From a checkpoint of a small mixture-of-experts model trained on Wikipedia: a softmax router.
Below are experts of layer 3 (counted from 0) of a mixture-of-experts language model. Rows are named router (the router's row for the expert), gate (a neuron's input weights, with its number), up (a neuron's input weights, with its number) and show model dimensions 0-127. Each number is 128 + 32 x the weight over its row's rms, rounded and kept within 0 to 255. Numbers have three digits each.
After each expert's rows: "gets" lists some tokens that make up at least twice as much of what it gets as of all text. This comes from a sample of Wikipedia text that the model never trained on. Tokens count by the router's weight.

# expert 86
router:095118080115134081137204141133101170150181145139134154100162114160169128141113175091100095127152142050158093111083145124094177135096113141121126140169122110160166156142130147173064156123160150149155106127140086091169142125077123112198150081089104111161145137191113136211103115103134116154103117094128135165146095075111067159145107142184120151160133106097190182182160143134184140155096
gate0:134176099116145155069134159124147126091153147097096160126108111105128146142130109095116147156165101077125158086156149087085135093127142076078112112123113138117154096119076045107065161198110160161081114037117062095133134100083096139145118103117130167133154133150139133160124066129194079103097167104104140164103108124173135085098137087137134119147110108093203121125119162140160173058098
up0:097128113138120129118150142177111103094152204117109147069124088141128106152107108103110166118163146098101167098172125072056130120049105044144146165112110151077128175137138084127132169133152175167132093040156111138149165081079109133153114105123129153200107149105135141144152084129111088084090155113131130150070147072144097098120102131176112157123155099090176134145139192123159180130123
gate1:174131098124106097165126101144112114181093100138134178150127062100154115128147137128120112158120147086165134133120171072112096122090080121126182120126063115153139118176137165181071112110135136112141165158178117089125099169072115148173168148141085098066124158251141131115127087146156140098104131131141106104092144153067206187171113164088160124108080101122169139146106140102108105154136
up1:138134128106044078175080166159106151097091065140154134142091067117129096130132204161139138157114133087102096106161153132126149118112129123169190134109082118150149129148179141189063113080155101110116137123153126113141138165107155113129119173087114083125129135174113080122087063126142101116172126109167112114121147164061162130171103146074154138197140109163132148102091120118110135085223
gets: "1", " name", ":", " number", " time", " March"

# expert 66
router:084086086176080122153161169158088078154169140121123142138069093116119084082110162161118088150137149090151094129133079128159061106174136105130123136131126098159090093140129124109105122161078181115130144097134175152142071126156114146097119131111090145197104111165146105058099160152144110143146141091186179087140122112073118134136163148064137140116174141123154104162190074200164159175098
gate0:147095159106094168178183099137123124154117104162099139058094141099051124101188124120144162186105106132095122146136123169151083093117111168161113127039109136129149168113202132126154187125113114081163127139151064104153118129163125100120095192161115162114148106129129120178136155164089120141146157116116154167106131127107082221147093118154111141180108098166185142114070131144151083134156
up0:183089180089131132151107119180105114112116094134113179093111133129098178161164091126107111185096127200123122179153101143165074109163094170120148147086152152168107139098159141169177128110136135113098095173128092161177149105169118148091086160153087131181164144134143088146213120131160113111110190114107162132085145113111083159137081125131084135158178137195144135169058095167150112143139
gate1:108124117101123076104128097094139127130089108140127116100157081071120183136146088168118100126107160075105117118150096119153106144097081147144153183056231162122166099093147211094075099134167123131049056102139112105181107117185117126086119049159091130155127131137119127114086158155078190136158139067098137128134134155132124116097158115133116158145144104085160131117105116131107140153100
up1:157118171167122123175160073141111071121169200096085115134042096136133116111127144121121160108143107167093136128111105115150092180206144120109103120108107103143071095180177083113100176198163114071212155132106177141060118137092140081141141142137176141169132136106131066103120120135095109107103124157122093128131125097159122125136104141185140103177076114139124127107169128070165108139112
gets: " B", " D", " T", " P", " M", " H"

# expert 92
router:129153130130122097109101092149077112135174146124176086105135138125109159140163112190109093128115173156169091126096127054105106144147179129141199070177088186122118113150121088120110116176184134150161108162090089073161131184098173085082137149082106112132087152134120164082086118192120120172094131095156112153124072161100078131125124140143117142152115198102108117182093129107141154197137
gate0:159133052105150094201106164112143070175123167152123138141144133128153160157134085135149158119093114157151125164135132138108097113084133126178137159156161180124175154101151144094074117102089135128134140159143077084081103153099212083120142180163077096116111157084076091042106144101127115142175129146067152188091158139147115118133117141138092078112049076129166123120149135133142144129154
up0:119155026125160137136155140131131087150090136127116098116141068169132133133096070182118127167164154144162150096143119156138135153144188117120153119176142159225125136150095106066088102125091103132171143131132110152145119174118164141133136138058124086074149126173122137079108114123065121115171167131093098215092135162090146125157132145137117160088078169135198154130127130103174111181145
gate1:141169122129139130165104131167161155105163137130128102156164070081178103152140137124137153106171109144068125115167165172099187034122140106141129100168115071087133112123151141136219110204126087179118113179099106123077124151087116111112179121117192134066083128080116102132110144153158130111141141170162114109165142186100091128088094132133114126132097167170141187130146153134166178094119
up1:149113113158116136106145145107134101116137094134144165151081101177123146114204133094129101124043143126154169104104066081148077172107108152081099153113138163148074133082152146157107106051115129040142097083143133087149106112171090082179092102126114109169151147141124100173162132092132136134123093127097107135141155082144144112127128068105155147134176096020120122086119100149104080158155
gets: "m", "t", "g", "n", "em", "sh"

# expert 64
router:197098126102098159108146146097095190145078162131123179141139106165092143113185161097137156120107147143117134107139183111143115161106172153137153098144150120163170152126134124101157071153132096073128135156213115100161179190110141078122097138118119074126131132161132134138122095110124167151158086157078074142171135138114098078138108161144103090196122179123056138131087154073091090052124
gate0:134147142077089094118150132171084156065078080072141137127147159098074081066153090101130143133164143106139107111092104135110158104178137153106153131143135139196110127100125092082179124115159080217068106130160115139091091107100110094159136117169121104110090127136083152138130127042101111088090165163084124105197100095109085124094153155157123143143080135147108140101135185097180117137129
up0:087147162142123133183129136124148117144116171146127058100143129101149141126115184146118190099155114189066126124192183127129111108131176054103060132075134159111136142124082190098126145057107159160176152148104186132151128113142122190076127153089137124181161174101186168137101120173105130155172131131172135141109100156119140150120109137081096139079117069163114097144088133140142116075106
gate1:164158095105129115144154155166088135144113112093145120110108127176133108205096171116095124113132150120085168141099150118130077125109119081135139092137143146167087147052146103220133220139135133142074119158134154136109180147103083120124151142095115093145195160150108105129191178111127070127173131116086140138160138152103114180115060158124141090154176135184180106126147188103131113077154
up1:076146098089067111122132176113124104084122099100186133120153101095087168098102121143166117144147121097148105165108101151138169138115056155187124142093131142064161079142103149075118120095133112062150139144161131116115121047156109072129186137156137122115116170123153093117111102142159140140152091107187146135070129130173089085157169118121178099077130115071142144209079112090152155137183
gets: "2", "ized", "ed", "ated", " known", "ally"

# expert 72
router:067115114160116140120181123143176155114110169194164144131082133109090100087092140096149147124147081121174154118096137111169144147141112155178166099132159170106171058082112149147129106097099170145112125164127176123110152124180144110120078134130118083121170131166118142163118108194145080155141177129117166154190142119061113174044122105152161105095112142091183104092111101079184163085149
gate0:079090145100132122143136128094152135075177087203077103154125151103125079113122143131104144147125134162168190151051105135255151084152151145119131115099228122133116126102121138086114105120084152164127156165166142176124088161175124082120186145087104163074142092136135123143180104142145117133107119189103133113185122128108167179076117131151104139148144122128146149133147150106138105127128
up0:147132104134149121089100164139104114130076150088216147125123073138157123189136121183119150176116141129096094087173143063011105100142132125132163119205062136170126151125133124118169135122143125136163146110136111093154093111120158163124038096208164126141103144118159099129072139126128161094103097120134132158088137164190097101159078102112120151144109113126138190142134132162117110143145
gate1:164120131096149179131091123102118127176118075126151127123083129114095200087113123129144134103127156141161116112082150129122094148124093102152128169146142138106073175146214173176151122085137121174124101087160197145175064095125133199152100144149148105130087045077154163134154121096124114083177143143096110156145122152124134140102092135177099081088084068174199112136113108119095162123136
up1:091123142172074050155125133140156107113140195115072138145175111113162065194189077134118147076079103106112082102149147154134155101141151093143148133097124137147184090165151120112093099168126135076116164137109096182068133118102119080155178154059093135199145149159095127094112149114136138174138138117150154124107157117131145136110149141080154128148180097159081179160113162147108065145109
gets: " of", " for", " with", " by", " from", " into"

# expert 31
router:192102153151102114181118123126162132114094153178138135183143113138146124104107145121217131093098144088116149141105174130177164205078157178185180095103134171108124099111142127066151146084083086160074165143126162127141174115094136146157099104148197167117114087155058163161126112117144155085109155115125119171120073131137157185095162107111132144157108144133171183073117146127162118145113
gate0:172076102084142128141100107134118183196112109214096107121091167123090140056084077120162131081136115147112172127122099119155097061088165114143128150170099174103100093158112075173126103147151108146123101165110127087123137140122204141110128123099142053121119068149140132165117109197081138151082150131146179139087117089122119157190137132074135160126127152140190140126154085140100151141130
up0:113136135108169128187128176115094159109179123094165145111153115105156199095103163074151112136188120154139096156124168091165128092115130125115129113060116129098206176145068129149104122182101145139186138109151149134094129121130126095162112159138189076201110128120093091104163084120154141160163139139109144161122124124191122147135102192199179108132080093089129090147175150091088132080123
gate1:126087134106085124173134116122161091070112157134110091099119087145101105165058069125141109185127131112124155071154137140117148156190165116124119120088095119148113075147141156141159149213068123129096067114088140117135062109149100153132116077160174107144145114126073155131197181114134117136115092106162209165102115169150116107124114153100191137080118174122160132104121189089152095114154
up1:101127139108096125139159179142146106095110201140131105097082129181067122209082094116165093164123168097146144136093106088106147139190125179143166128103057122137122147146101125150116144162111144084133089181077161162172102124101100172133108160176151115163143122162141170166195180141133103153076142112135157144090090121137096075097070124132155112135104145138129125117125199117146050172150
gets: "ed", "ing", "ers", "ation", "ings", "ion"

# expert 97
router:150142092127103160125156125157103065186182098153109126143117170136101079092147138194122070103116107142141101114184096153101080105142080089094073100158141117152094105080158079111100062116149178099179129131110145130158113108132126172141105183115148157169149120161089059082160165116156160105160153078165158125090167113103182144136113169116095110090155155127119117144119059159101152099069
gate0:078130123132112116108138171142093124132170188161110151142149157134113092128098154097102107162076151134222149125059116148102122106177072110112097077171129096112103190104125107070148145142147176137154173129154123099191134132077097100171132168148160088150165129137132144082174048078176131112127172171136124092081103106154176140129150202079085129091157122104094139140110157136122111128140
up0:145124163158128097131128185148122148191169118097102171085181083172175086139144166122099127160138157136101148094109105085124127082186127112117113026106108114148146176117057130163220147138113141143110142147172118162094143144129063103142095173201110146183123133118131153168113145107140097153152145134158099122087141182181101112142195141129118138101144161186125104112073136120110101107124
gate1:094158101060122150111139125053079130116098178134136143146141180129063127059086135123152153092177132080129075098155122131137130149158141151095094118173161126139114157128132176116124106114115114138196088096085170119147076087067181111173111187116154129190121169130127086081076118159091139085102087092117096106127180130107180133122132145115132134117165100109127133122173092099068131073085
up1:104126175099128185107123153056078146138125149128152175107121185169064114091134127137149134142190111082153125086150155125163071128148106150099096131118151103108139091127100191141130062118107127183151110112100170087147074100063124101103136142155128144151135121104154057077084191152110171096144097099140096124143134144110206083091136132087102115129163073089128123135142110117067134070097
gets: " S", " C", " New", " P", " A", " L"

# expert 125
router:148066124086108146124094135144116161134118185173151153169172127152110098155161161100122117138105125126146084118178081173157104120121116117163069132137097146133143112161111185131091167154137173139109115136125135228128112136123104181172079141124142169141127139181185131080078092132104130111123153178135152114126157166162093085054133152168063145154089085130113122088167095140083199143195
gate0:151113129128150118146124111134129161150170135138119143155152118130060157117157221122133176103120188136150115131136128141098157132118149137154162056076128098173100079116131102162142173097004093106127119165175147151169166099067089156097170109101089142131127083145176145147174172100123116140145035140119107125149090153138111120193101106100110134143100120163112075148092165150133127094098
up0:129057083132124121129131116136157138102169178184137151126163104160073140116145190128083110144133174169161099088118118108097127108135159126119100106120103146187087092218129062119165131098056109145163116145142147132132137160100108169128103136122101147120138149210144138164063167116056119126123087107117145140102107174121134138165063165128063138124042086132144134108090177109127132146170
gate1:115084152130151147103105116079131128156100160167124137125123157119060112118114220168138089094105144134148180173110079181133117173132112157171088109149144090156147159120181153108171125113141145086128112123103121125108089158081067142129091123101089105115154159077095180143145087140195120152187169170079118122138179086141066172102119100105125093095082128173127212169139087110147123134127
up1:171182126115134141076090183128096144130103098062186146118134162156157123128148105062173139164136131131092124108152135106165168068112172155125148102115107117099145109097080140070112086057199108213134122112158140180142088123140129132080174171126139127073160134133149124151181125083135105159068140103148141126124057151113102119141098110112187139156131134069123114102062131156165127140169
gets: "0", "9", "year", " million", " Gr", " life"

# expert 51
router:129130168127135126131103141135101078132161100113089171063191136124135084085159145143135093172105082102126108106129093179153072102178072199074135125053089098150069093117125106127101119087126144135135140121125145154164097089148041129139112172162115161171148156143110092086135193177127129184160122129171100094117146159132080149124070149107104127104158177136087173149139126183127139123161
gate0:146125154117093068127155123165116091068100154137193129166148182122126124152156119161142082145106135114055114187122166149174113128110101182140125192108162167120083142095116104133117141066091151090093126081084150089133108114150112154214084125163119178165160105146091122114126132134128166146167130072150078107113097134113159174121123066119125167157082134198135150208119142142146161105108
up0:145130112142114091131087132167143101130118140146195209018137179091106173173124167185121130163136130143157148161162159123119123141137081134092129201119155151141106114146164167101191086140098149128171163143089133079101160145160152115142091117156158113134155110153105142087173130159171152095129126157221128118116093107081116159100106083119084119164124120183117139148128117166160156111058
gate1:060073162143141139120178165176092098156174216168121156104141099187166129142099130126082126140114097068170096131114113116131163144173135143116098213093108126178102118092117091115156122132176155195138178103073147139124064068078124144125090086094125153109132143139186085096081134150113130114139142124155123116129127128099189164166107114120187143120133161088089073098119138116118115131139
up1:089084177152160112169145115106134171114105131074117089151143049192165135124148134121119137152143102139071083096143159153055111119119064167115153186092102079130074085088117163080163107170159153110130128144157134183158119161085130093217117159149125180139155155129199086100175098122104114125158105130124112104155105106119165187137165112145171141097096122090157153132104133119164123131151
gets: " N", " \"", " R", " M", " J", " K"

# expert 117
router:108113143148065115167091082049076169165156193074137135181095167123117126139136114126126152138166099078129060148120111107127136125154154119174110111182093094107192122153134207136088145078177092129151134074140108094087120099096150151172121124104124141134158157148115155125104109147108076122121122156130122082075115154103073175125153097163116062162131093148075104078114109110165105149081
gate0:149116149122116176131165079139121136143090154118090092135135114116132094152208152140139159065110134088160149198148158160105101118092177144125083120153159139189147130169193135178092056099131096148113114107137089063066110121123166140152095083175210105106111109189108147125102134157146139107144148104115137119154144112089099197139179116162099114095119097193139139115067082125146093120111
up0:142182148074124196087151093137089128163106138120072102166149103128145105147168141136126154064078129113135133115110128122115104097083101065150147100133103083167141113125199117155156145170106108102125114111141146141098101064104098162116075143190226105149149077124152154111128125170108068142189191143138097116171127152129133182153148138162112135132163130151155159163122048124140163073108
gate1:149156097119140129096163094102119112194168124122116057039095104092124092145116134168173211153112178118127184140136102176059095146064122084148122159105139091122110138064124104069122114128103063097133124149095132193124065099134111154124138095128120171152163112122093125134143135086109173117132117133099126120104165172133146106087080120114107120148136097187141184081111190149095123118115
up1:138132136141169117108125152131121085153155095130138133036075109111080120157127158152151149131129182100089134127129107140064154117120176089120158133142089073066097109120108103045126165146117090149184139145075103116135097083168085216114165157103141145161131142092076161132106123088103076130109118142109085106108111177080099085133074128105099100166088079167122192137141136120095162106165
gets: "all", " St", " after", " School", "C", " school"

# expert 28
router:051132163161117127074167142145164144082160111096114059097113146185191100177151123105135087098133144117153136094125198186098146151164092125136150137067116139129145177099134161106091128166129182138079129128113075169139157178125113205194150151141167090189102112106148104137094121143098165106110138162143129139114112104142164128153141107126077136171117094112126208121161185105166140118105
gate0:124117100108127137117125117153149097065101154134157071104107109116116103141120138106072135086110140105116122151083156154101089084082134166073140117116109143180127167173164139177149179125139118133097152125090083093119125075128158145154172165108122141163079112078129066183124143111069155096108127087091182068070094136137131088123185179169119108143092168135219160135099197094121133159155
up0:139095131150113090123163137089134134148177173140092131116116112142151169130090085150128127185134118125108147122178112086131154123128085054159133120100106099104127092120101084096180084137117119123151096154174152182124159129138089134128117112088150096095074154137132143017116141146168082156099159158169095199137226153107152120120059085082136141089146156146099104129161111092087125056133
gate1:138105114122125147172153100097160163100124136128139125123139174162157148160147064104114142158090109095097134137156122120162053184090083024117109171132161175151146113124113168127111094179154163120150124156066098214118135081123122134130094125156096179078135128115121088120162142154183161157126039136145081092128183132153095096102124100139064109149162152134122163145114158099118064141112
up1:122098149143158089104111160157114113187139153134174147082070108117160091076102122146100100104108189139154134145094168129075163092158196230156158079154135139075157133129131133170185174100151134128115092109184165061164103165088084070076168113137113140174133128156125193102124131150095111132138192093158125115146089122131174129136157138077142109100119158134139117113119095144137119083146
gets: ":", "=", "===", " June", " March", " August"

# expert 8
router:104130152138131183101114115084106172114163170120153173118123166134137201132190109105097110108158196137152119119150127172163136097124115147089143126164105063079074102108091136113189164094101166178159142155143143154169115122134082184122135098206200147132165116101192118160084135077096103146099119120134098131120156152127114115144136134137160140110077130179081063111190180128153151097106
gate0:122097111128147181111142144133140137174131178135135152109103192109150106117179089145083134131110122147118150124118122164122129117158171140140088097129091086168068096134144136145184094117140152111131139114211118158142118129158121067102097089132106127159132144130136113161048057122141061120151065125197056117160142084129059091069123135164174151121163169119143083129200076173106154127125
up0:106122102100138114185158126228094120146082124176101069107177101124102160133115163110157132112101114131156161184146201071141143130148134164138096155103126100178176147176150083135081142126084113090154120076075091141176092111111160139114137081146100052118141134118122131081138128138113184157143109130110120103152170110126111138111108158151111162141060146183118111098076172138157073173080
gate1:182152114067119114110125194142112155175124182107178120144177139135122145118136165128169134101156137127112140140129105156074104156090179138134123206138141084085124093122120111121107083114057137177120142136103117097133091081101164139129127159081139077189154120119159142107135128128084087095081139106134064178156178100110094160200117101114113072100115160151163142071227119151107110127156
up1:084175154159122065103163049083112132061083093126129095153084140123151116104047102143100118130117140138108111087109175089101163145159114043165125079149133170129171135137127167139137174140199120052110118155168117150075123081102104146122128105164129091160093117135098140096114175159129150107177131145148143112105114143118163148114114106145098132118116095164116186150040112097124132169086
gets: " was", " were", " is", "ed", " the", " by"

# expert 22
router:122149128089163181128171134152091147135068107092104185165124093158152135082177159102128121133108128072124061126147149108106180131096175106100138137138104124131165117145094175186127154170096196139173167079107093104151105127196137116155122116171062112089117160142088102167115111160134082180125123135129160129089114165204185145111112136152174136124159125156108166155170102109095067071131
gate0:148144152183143113118098120150141106155137154156144130143136167096109126118093097144091171123132107086099169129125164145123118161139128106078125125164147145081042099184118131163124151123052087206118149101158157195067121085109140168147151148137155233124150094073102135107125077159199134124167145093176073123133150134142158149051128142119145135122120146134132074141136161136092153134060
up0:148129142068080119134150161138144085094166169106176125093118115143146122117056103106139095083094150126193115144119122105117064094169098144191108101081157097181174161092135175117151125135143082090157096127079100149155127164090117149124176161109126090148085141190146112103153180121146103156157107126097169076147162152109079119161128084072098131144069094094118170133131138139158145172207
gate1:101118118131157157118155150062123111133163062099165130105132108130136166130126115191171143149111131091101165166141167102107159114104168133159102096112085126147097117109144138139085192180129085151129159089110104185150049126157086110167137145120088107078119138140124162091156093176141078148162044175088140182106137110116132159086182148150161108085147067083149065178153130105110098154161
up1:169126156151095113163170130168120100149136118105095058110102165136125143135119117094085154147136110197112085100131098154130114165148111116114172159122141109116117093116095135114171071083147197134093156194175145055118184139078165141034141136125205111149136111123104103139081189123142159124090162073182105109133157149147117146148061135107083113163122153158093162082103144136173149120111
gets: "ist", "on", "9", "\n", "1", "ism"

# expert 38
router:078122139123154162078113118160083187162135070091114146131146145095185083148155131088126067094163125152186122105131173166114150144074107121109137135144136150112153103144164121126083098062143117089082165145110141098145137120094104112113142104159052133044127189155126144120146122131167139156090126174159096131138121102173140094155134109155165176099168186165112100134188090079124178089067
gate0:122087127117078101120110165167218147100085117139109125105150052110116083124081170162144145143086151186096129109132167114125095130052101101163097110091139089073114069137078113123166140098127060093122142156174111117119158144135175175189130201121109121094120150126142095100116157071130078099099173119121138162151109119150164090120144130085115127134175177154154131122160053119146122110160
up0:055096150133126169143146144131155131088159155143112083140081072135103096111138149136174143168130157154091114144187169148089101142114112124124133102106123112099161108109104114120089088151159066127135123179106174085136185130155175153150091048163113140152131164109159148148095096169115158168072163175179075131126120097123108094088157145205096146151167107173125149076113084110155154115212
gate1:102154085115116130151121143119146114102102056121106171130082086089141076158127130123163194062086132148156098128120174102148139113124101115145048137104180193138119159146099086119118133154149077097065068111067086128096115082106181097163150164134172175118154189124134115143170107208124144084083101161070153123154078145106172117126102116111150124107144143155086099115126099160134117133148
up1:088136128131137107115128137128107136149116024108091153114081088101139078126131182119144146108117154151100144146098153145171085144156085106134099114090119224076132150135120116138152118133145136122047098105083095125151093121123151073163151117121148225125146185108119083091157105162127119087117059132055160152140133124118157164123108123136129113134169124188068102154132108191110059119130
gets: " L", "L", " first", " l", " on", "T"

# expert 52
router:172089150207162135119076126106164145118138106138101175059073163112155117145180124113085126123087165106141125146168103154086130171166106144071075140135157104110139166106117165148116161183157142131131125081156116178160054132122097152130104139188164124173158167073107112154127114121072112081153088215154119146125111094091107096096164130112110134150188140119120153180149175110101108086113
gate0:152122098140079083122126094097146176056092149096121135106144165138155181106124064164116099126188121166173126157087130135104146147136099137100138147130151102110136133218130064116174118144135153071058110118146140197145112107124110178122153080102177127144150159106130108158131056092103136069137149136114146124148089072108154150154177088134111102119116134112085117159083156062101174068096
up0:085142129139134194125154127178164124181085157122094121132110146109063076163118141075164174177121103161114098099125166072148123100155126103135083132075133171123106154063157167135141149057136100168201115175112130080129149166137128118130076144123083085084089110113137097118138149132158164180141141100144174069127152126126134168128090149155136183169167144083167137102177079177155120160113
gate1:135194127189126099123164138129147115061163161136138143124094097119170165172083163095112144088116146117158117155135103130137159118046075136110123111122176195152120123177117168123119076151145070076173141077144088113133136089061098145133127113126141146042126142097080109106105140100063155068151157121161166140147094106123142088058129153151084117085136105132138173118139166119165130159173
up1:126106148103119151127131115156107152129090149112130157116204132140091149126117130099087130108180131131095151110067134107107100141135097081171184099144101064153155122099077115110200202117095125191085088129108127170097064120145138121132122135116088155162148089127154123185129106159180070185123135134104103162127161141146138125163096064158163114138189082165125075172118099052098135097081
gets: " —", " May", " Total", " Mar", "1", " –"

# expert 44
router:077138154103112150153109169185138107141106179083095163111171128153112135062136068116144113088148165082183139121186160131085188123127138194102088136147141130125122171114124089123117100096068128112131127121114083084161113137152108139109099097108189199122137146153167189115167131070162131132163189124172127073121123112153082103175144104148116122145124161155128062082090069140131180111100
gate0:192125094121145127104109172152127158132148195194119161124153152115104114122068150137101166146098135084149115114088122138066106079131044108175126175126158130112140159158079106069137102093155114140123104093154149080096090189141134091134165125071126163149121203158108126069107103175150105129139099161137110094119133115163099161158105093154152129127132134182152145074051113079169092165154
up0:138103116079124084125128219150144107115191159216133132141101171103116177137109111200177111221082135140157164180119139058127113122125089131168147157108174107158132161165173111173074093126103159103183125119129131147166150109090100111114151132165097160118138122156167081106118147093147151129154104120156110130180163140161104129101132145090072143094110127123109078152066112143125075110134
gate1:130078115097041117094164111051171116116135133110135162114179120122114113082139165062137140136125104167098108146063144116101136076134071187109105170120106070115117200133153150156121120158102146099149154098174133098135079175146167127163132129127136133155133118128093165077115110115136154126106125162066138081079125137151106147132133200130132140053102087137122075129193194122099160154100
up1:153133139101122118136139158081102127091116136118124134121139155121126139129195099101115225081178122149096120173152112170080109099159112159139119181142132131114073107118154168103131060142137165163104168056195087058107069111124124155100142131114107089167191141162114130182069123143132194132107102181139149139145175114118113163106140143147124145083067104153097111138095168092153150196128
gets: " was", " is", " ", " he", " He", " has"

# expert 80
router:121147101108201127160156110130155113120154144207106114155162109063139174129087100174143137115114080134156115117204182039152155096150085116094120147086124174137074128122180095108111141143117143141138129114106160095133084165115114104120141138109127123166104102139106055110100125089119172105165158077131175159124077129160178120099096177173086079089126138095148127105133144095073076182110
gate0:127099117100106207164189140146143127130111118161110136116125166192079129226166125064133153112075120110132098111115129143143146141159123145131139131227117079087020126113084126098122212166124157060131153101105142155127109157160118127162169154123075129130138081178123180148101118131143156156105193083091155128105122144128105117090119135143123171119137119150130119091136133149118171135110
up0:149099127087059237133135121155127131148130068135130182116108087117118156166205116105130123095116129092120168143118111091126146111142087114130129145133134133107085151114113177098160180152153145029143113080134121116118125126235125115142187137144091167139144128130100120135131156134150132147112211139133163086128076169123165104075193151117109162146212121116109122114100139150140145108152
gate1:112121105087092159121134162176118105106150204136161071123109157192173169115102135100152104123102134103166106126063112155163120117101139164195161105114096114135173048129135102158156195124124052101142125130161155157152159080052200180092112100117134125138114117105141161140121210117106097100152160056135067154137119168138133135167157086104108112129145158130149087118116104135129126148111
up1:127102139167082114138089076112182120087106128149118122135150147133167121181101135117098177149158114187178119076136091135117089127110097152120106117113115137118167139118196185092124122140104150170110143135150154174127133144187055085175148148123064084142136112129157136134097017048120177095134070140129168091131146133148150154112124152124068166145081105094126188131125161106150121137072
gets: "1", "9", "2", "8", "4", "7"

# expert 104
router:091153187103092113085091110151140168105156152099116169133128158170120086134087122184116088155163101144159129095109095129152138093153088148139063142081112153077083145136137109163089112120084057170118099079110148152123134059072204102113079094146118125118117137171090098124116102125152124141147162082078175079117155148133127084185071136149130137169143080092119130106135053082102135123164
gate0:103150102142123168129117157114114119150162119155158131157183123104146097125138076157175149092092114115134155138147176149226130152132077159153144136098070121116085138142111156183052173174101078117076128177078135164094154155098153182170128110140123174082133167119121102081151126165192110145130124088083121143141168155147161075078123135119142084129108183074159147174074100154133165116149
up0:129156047095164115149141151121141133144155099108078073168160123103159124130093110179176085150138109135091161154116020083132158133131136124110137099107148162158120088132092113134103118149065087183132122152097123108090106088065168162103144108149159180135180149117116161108182141121057123098127167155130125137085106086084150115100049166091100130082107123141112118051109114121140123172149
gate1:144178120106157097068078130113173130111115063146123118141091146132097117152080113150083097110168171140127126108108190098149156138164087141162112141120125180136091136107092093169097181070139133132079139158124183093045164097143089107118100129052108131081129141096092134148105098166133114099123153081122128144148149184136114126155128092185096151137107080054154108094173076150154121156194
up1:135090118088060121158143148118152138177120143145130122139136149136095154080154161143138124163058135152153145151134071152056114133089113111127125137113174095092122142177144156135165107171083117122177094076115068111192079122095178154183135155156129106153182106159166140130123199059106173103142135164078111126170141143080155134097083193083102097102147145159117117185085151109094164107127
gets: " he", " it", "2", " It", " He", " this"

# expert 69
router:099125112160153170172201122108120058117156097124150087164104128158143192102138094107172109148203073128096117149127134060128072067153109153137114150114127157115163112203133116107127109133070093118123149139093118126111099136177163144072110116163120150136144056100152108127098113158064116114183111137090130184162109174147176120135152102124148147135165103138187132111161166099155078166070
gate0:147120143212107075137097083090173120176135138088147077188135111129125098155108139125110124129097146143095146146138089145133138095090089122103106087106146120127119097229133217049184117142117135127149108138094088078123107194147141120130142137124075138115121170139138111124134116137110135132097066148100129164144091162089140128174159122134070158148167156113134100130086119102127179075033
up0:127134117168090091150192166116113115146114107139143093153108121139085121146100108101131088123082161138083124175118092133180166111109040133124129142146161147124128104161133182090122096128150126121183109148070075151155158086185208191123132157090097120129139114109136144091216090129138127126148090121107107142074068155111119138178098138107061128108140165135118111080078077131119199079103
gate1:112149062139228100121112163147101149193109122142140134116157181159105159106111131138092112110114062105137132146125105161134111165128122157105161121176132156044105143194121172082189180134089106145143104182143103068102119142129136173122118120133131108165152108175104132141153132100118111094069120126108140143182131160144108125153040093101128137095087092125160092104150171120071150194084
up1:133127063128208089147088158135142177208116163105118117116127142130136148082158143095099143126120096088141130165108122105164104108139123130105126147154097163057125136205080146086207200120100142129102068180135120082099107171090147134106118116093135106176146083144135125167178108122105133135095131127121132107116126171140158141164068096119136152093064089138101082127127156112064193116085
gets: "\n", ")", " chronology", "\")", " =", "))"

# expert 3
router:186152127142094156136126090124149152085152131121076116159136106127070137084120088169178125163088130117127096071147125172168149070189173190134119124160160145170165107132099131107092124092140126122119075070161117090204101169090168139146121121136171113118127082120201176095137093141145100178139148119102189116142102081141124229110125119129153107185122131101147120148154123138105186099150
gate0:117134102081178132129091125161116148138175140123164149149121164128113106130149146151093131157105081127146087084124117105065168109133125142124201163150078109115088180161140134103094167133092105172124112123157134104124119193099144134155071170160175113163180136164123170146170129161110110137127186164208096087166114146106115172118125191140132179144114142139132126133015127117078136111045
up0:092155114094140144110078116166096127140164134153158138145148156140105058132100130121075109099102061137159089120094104111093148156152114150126151175143045082103115210124115105121134172187117112165123127134127097085123068159138142095141117127102147173117188176147151120060143158098092107153106139162215072106195143130081127130080092135074063163118152152176114155131114150137115132133116
gate1:154105113138096137138123117085138144041119081057129105165127111065109036169130087182106150115140133122133173132126110155159105139171153117092118092138053149103110136125155118094098056120065091118103166139155149130029160123141140096142146143142127137094188180118140100107079137136163152137100092150125113195066148142110103143111062150131123098124109112091119125102170135111155096165097
up1:123132114149156124125126159180124146196155150163175120097115148217180198110096222132125143072123135117174111139147155093101164156061141109155150173127166128120130117140143101163164202114172156089156087137123143100206108119154128146106116146105120173176088123140123155134197113123088159108140147122123161114076099067159127118132213118078113159131111118111137153123148081158125140109136
gets: ",", "),", "ner", "\",", "ford", ";"